Below are experts of layer 4 (counted from 0) of a mixture-of-experts language model. Rows are named router (the router's row for the expert) and show model dimensions 0-191. Each number is 500 + 25 x the weight over its row's rms, rounded and kept within 0 to 999. Numbers have three digits each.
After each expert's rows: a language model's description of what the expert responds to. This comes from a sample of Wikipedia text that the model never trained on.

# expert 55
router:468509479495500508514504455516520512457488518526512506525507505552527446478484523563536530516491499511485505454516527465501545483501502531522497479492532497476521473525521490500512466514502469514553481524514489471483483488541502514507514485494538485496502471512504500510494504480494494487507475500423484472472492516502509527481505521522483511516451498463574490498509512503539476517473556479536505548480475482472505498496500491491479491531465468469497530495477504505487482537552494508494500512469523523490516498435533483559460481460500454487452479484511525485480472492501539539
What it handles: Capitalized nouns closing proper names of places, countries and institutions, such as York, River, China, Film, Arts, Engineering.

# expert 4
router:529451502504533519507498466513502510484450505463449521464467506518526547479461484514527483504462524517521461549487500545462493497491508495531494552473529503530490455512553505447491483502467481473485482503507487471550508487524485517495529473517516493495483474511461468518503514513511527457490454502489480518479482499485490517553530513532522514475500542504487487512500538539503523476548499507473517515490490530476474511507492511494524499512522500487515500520460512506504525540441505516489512506524526564485503502513453465482516524512440517495536497465444536490505508490496522517
What it handles: Pipe cells in election-result tables, plus day-word endings and time words such as weekday, Saturday, daily, early.

# expert 30
router:457496529504528508472487501482497494483548480517477493479520542497519469464487531488499565540512514478523555561501459530518515483527518494497474498504502521507541513502513516486479551481524496506480475490508516461501481500516494487504512508504503454524536536563566497511461497483483508494524493458505489496477464486500488488479507531485480515502514561447440504521504518481473514486516517509468514520509490501528467513480499505493526552463486475528485534505462497543519452482506496489485476501489507517496486490544500494476522518516544526486536461509481518529481543450536471517
What it handles: Commas and conjunctions right after numbers, especially the comma after a year or day in dates: 1935, / Mar 6, / and.

# expert 40
router:481493504498485501518533483513519491521519550528489488516554515489529476498513503520487465506499492448516523525528444491533477503495514533487490514494498525494483466517500491530497476506518483503552477533511519500499506474487534497466517573482486492493502514529489539479525530503490514482526544494546491478514506542490483545476503517505531507501521504487457510516520457494497466489471498534516512506451554457504489468510475527509506474520479467558488482532493529507516443495517499514490494491488466477547543479499490500503517479495506515481505479552562507549477539469464541437
What it handles: Digits in football match scores such as 2-5 and 1–0, plus auxiliary verbs after a subject: has, had, is, would.

# expert 45
router:511465520479509504509500485520501478466521465508478547511487493503498526498530493517493511554466479481541502481482513473480546483535531525532470496503527509531520481529499514473502482503462482474551467509537477509465515513513475500497497492518528528511484460446499512431546514485515463495533490491477472496519515512510479504551544516502483501484515456499482493475504501529534534529455475510480500485500499491455527497480465510487521473481482444478509481518474489512430479515496475543518482471496499483534523511478485509524478499462519517528535442551528520541506482481517519550
What it handles: Adjectives naming social domains like cultural, political, economic, religious, historical, plus digits inside coordinates and math tables.

# expert 3
router:510497479477491493516467522521512499465451485529543501498468475514520521509502486451481505499472481574481478442495475501492493496521481465506498495505500470461470465513540507522490560512517497456489482464501511510457518496503556560491446567479524509502497493508513522532503458540488477457474510503569538497504506464453491490469495464456484518507512498493488471496458560525546500510521483508487508517488493504491460515486481498511504506513523518472486491485462471510492481469501530483503503498514503508501492512514496501504504518503480503505507519468494519531531434542504452481
What it handles: Short mid-word pieces, mostly "in", also "is", "us", "le", inside longer words like dist-in-ction, Sent-in-el, menisc-us.

# expert 16
router:557479491495502494476491486494546497555527503532467508508481511516485496489477499486472499488465468538521495538497464504468514531500534580475496525532469480542492491457525523482490473497505499499511490455490488488474521526490545462494545515471473494481553509548513475532509507490487526494511505482546502487521492501484443479503502467489520527515519524468450502513497554519502519483547469524464533496496469524495555512486487526506545482501523458452493450504495474473481499527507503528504512522471529486492520489468468523509475500499453473515519507509523491474520505499476511456
What it handles: Periods after single capital initials in personal names and abbreviations, such as H.F. Gardner, O.K. Corral, J.League.

# expert 39
router:518532456502492480532493493505506484513479481499517493508559455502503545462485474497495545484492467481507481495509507525489435467537528529475453496492511511474484487502504473510478548495498476467472508493489484489475499541504493512477507475485458500525496490466531529450529458535543538470456466477550504492501518506499489515519451541499473497554503529470500492480507520512500533483493490507460527516457491508452526536492463476502509537453504493492529496518508483490509478474521520490531484485482533498502458504477496517507435493523488486487487509490478502465521438519511535549
What it handles: First tokens of cells or rows in infobox, chart, gene and election tables, such as G-ene ontology, US Top, Majority, Conservative.

# expert 59
router:517521530463489502455522486510505498482477476473460499513505506468533481543469488453509537508464556543456485489546495522475483475479492446463501494468511517539450507511505496481480523473507469460567512496464462504503489535519534470476515523530481475478497527522496503507508487474482469497488462504490502478515534503505449477484501526461499515493513471524494483515499440509542520474529510519493519483503472509490536554515480485515512501526466486496485537512475463479489478528528492530498498539449535493471497502466494512473521517486445470459518514493523540519495495519524498487
What it handles: Word pieces right after an initial capital letter inside foreign surnames and place names, such as P-alk-ina, D-ut-ra, F-alk-lands, G-unn-eswaran.

# expert 58
router:482499538465510495485522506529523501501526542522462511497491512493506448466517469535457475512461455534502458484494479494529491484473533495538482494483525532509468499520464518492481464444483530500507472441498501500512528511534521456514522491491495487479430512514489470481519506497500489485514483529476464507540534500482474529479503528507470488547504481520496477470539449564482495480527485484469483472485499535492531523477482505513550484537455468493493485471500501501489477491491485545490475476485520477491485510500513550511515497489473515462527479512535487524501503440532501540
What it handles: Inner pieces of personal names after a capital initial, such as U-ll-ah, H-ann-ah, Z-orn, often South Asian names.

# expert 49
router:477503497522489529483473545488492488515550525464480523506467479466511541480515462493495505519510447504462529463477502518492501552515507485457523512508497464505485484481505459502484518505494479508498489514480483468516492512506522467542507524463512479531528541530515468512535518507524529507498469488528474460478496510531471492514509524527504496553479479470454500502548526518502461474525516490496503475429476491464510482522495491515493492482489512458529536501487468525467525485501523498466501507519462533504496485457490498505526505453515473462505542566542523439522518547496492483
What it handles: Prepositions of, in, for joining names and phrases, as in Prince of Wales, province of Hainaut, codes for, plus list dashes.

# expert 23
router:509465512489469530519533438488504497486519496517503479486508458471497487484434494488493540468485532476519520523509497522506524468487516530494509522494453553478527492512506482474484512482488455544520471488481499538480543507500496541470509471534526474524500506532493458516526468471505484458490461516479505472506522464503518518531519538492482525533531537503478558459530556502465505496502470515478494550492499476533521474484498524516508488504486468488491521480519539476480547511472501470476476479502498514473538469480509536497507480469501497510510484549538561485510507479479475528
What it handles: Nouns closing proper names or groups, such as people, Records, Company, magazine, language, plus ".com" and invisible spacers in infobox spouse lines.

# expert 9
router:504514535489508506511500512475490505502510462533496525522507541549512516477558469502516527518567530473532512498479552498498487468491513528493491510507529482490464496505485479507463487518539539482506520487514503476501489513450485499478472524489513502516488504471509545529453489534512525524514501548456538509510517489497509431469471491522493493486518462500489520519472509496507475524469511523519481523500461498494505387538509480545488508517458516535534473504510501516517506530480492478510556502490505517535490525522494492506523540521517473517523543536507522523456496516501512484
What it handles: Forms of be, have and modals after a subject or "to", as in was, has been, would never be.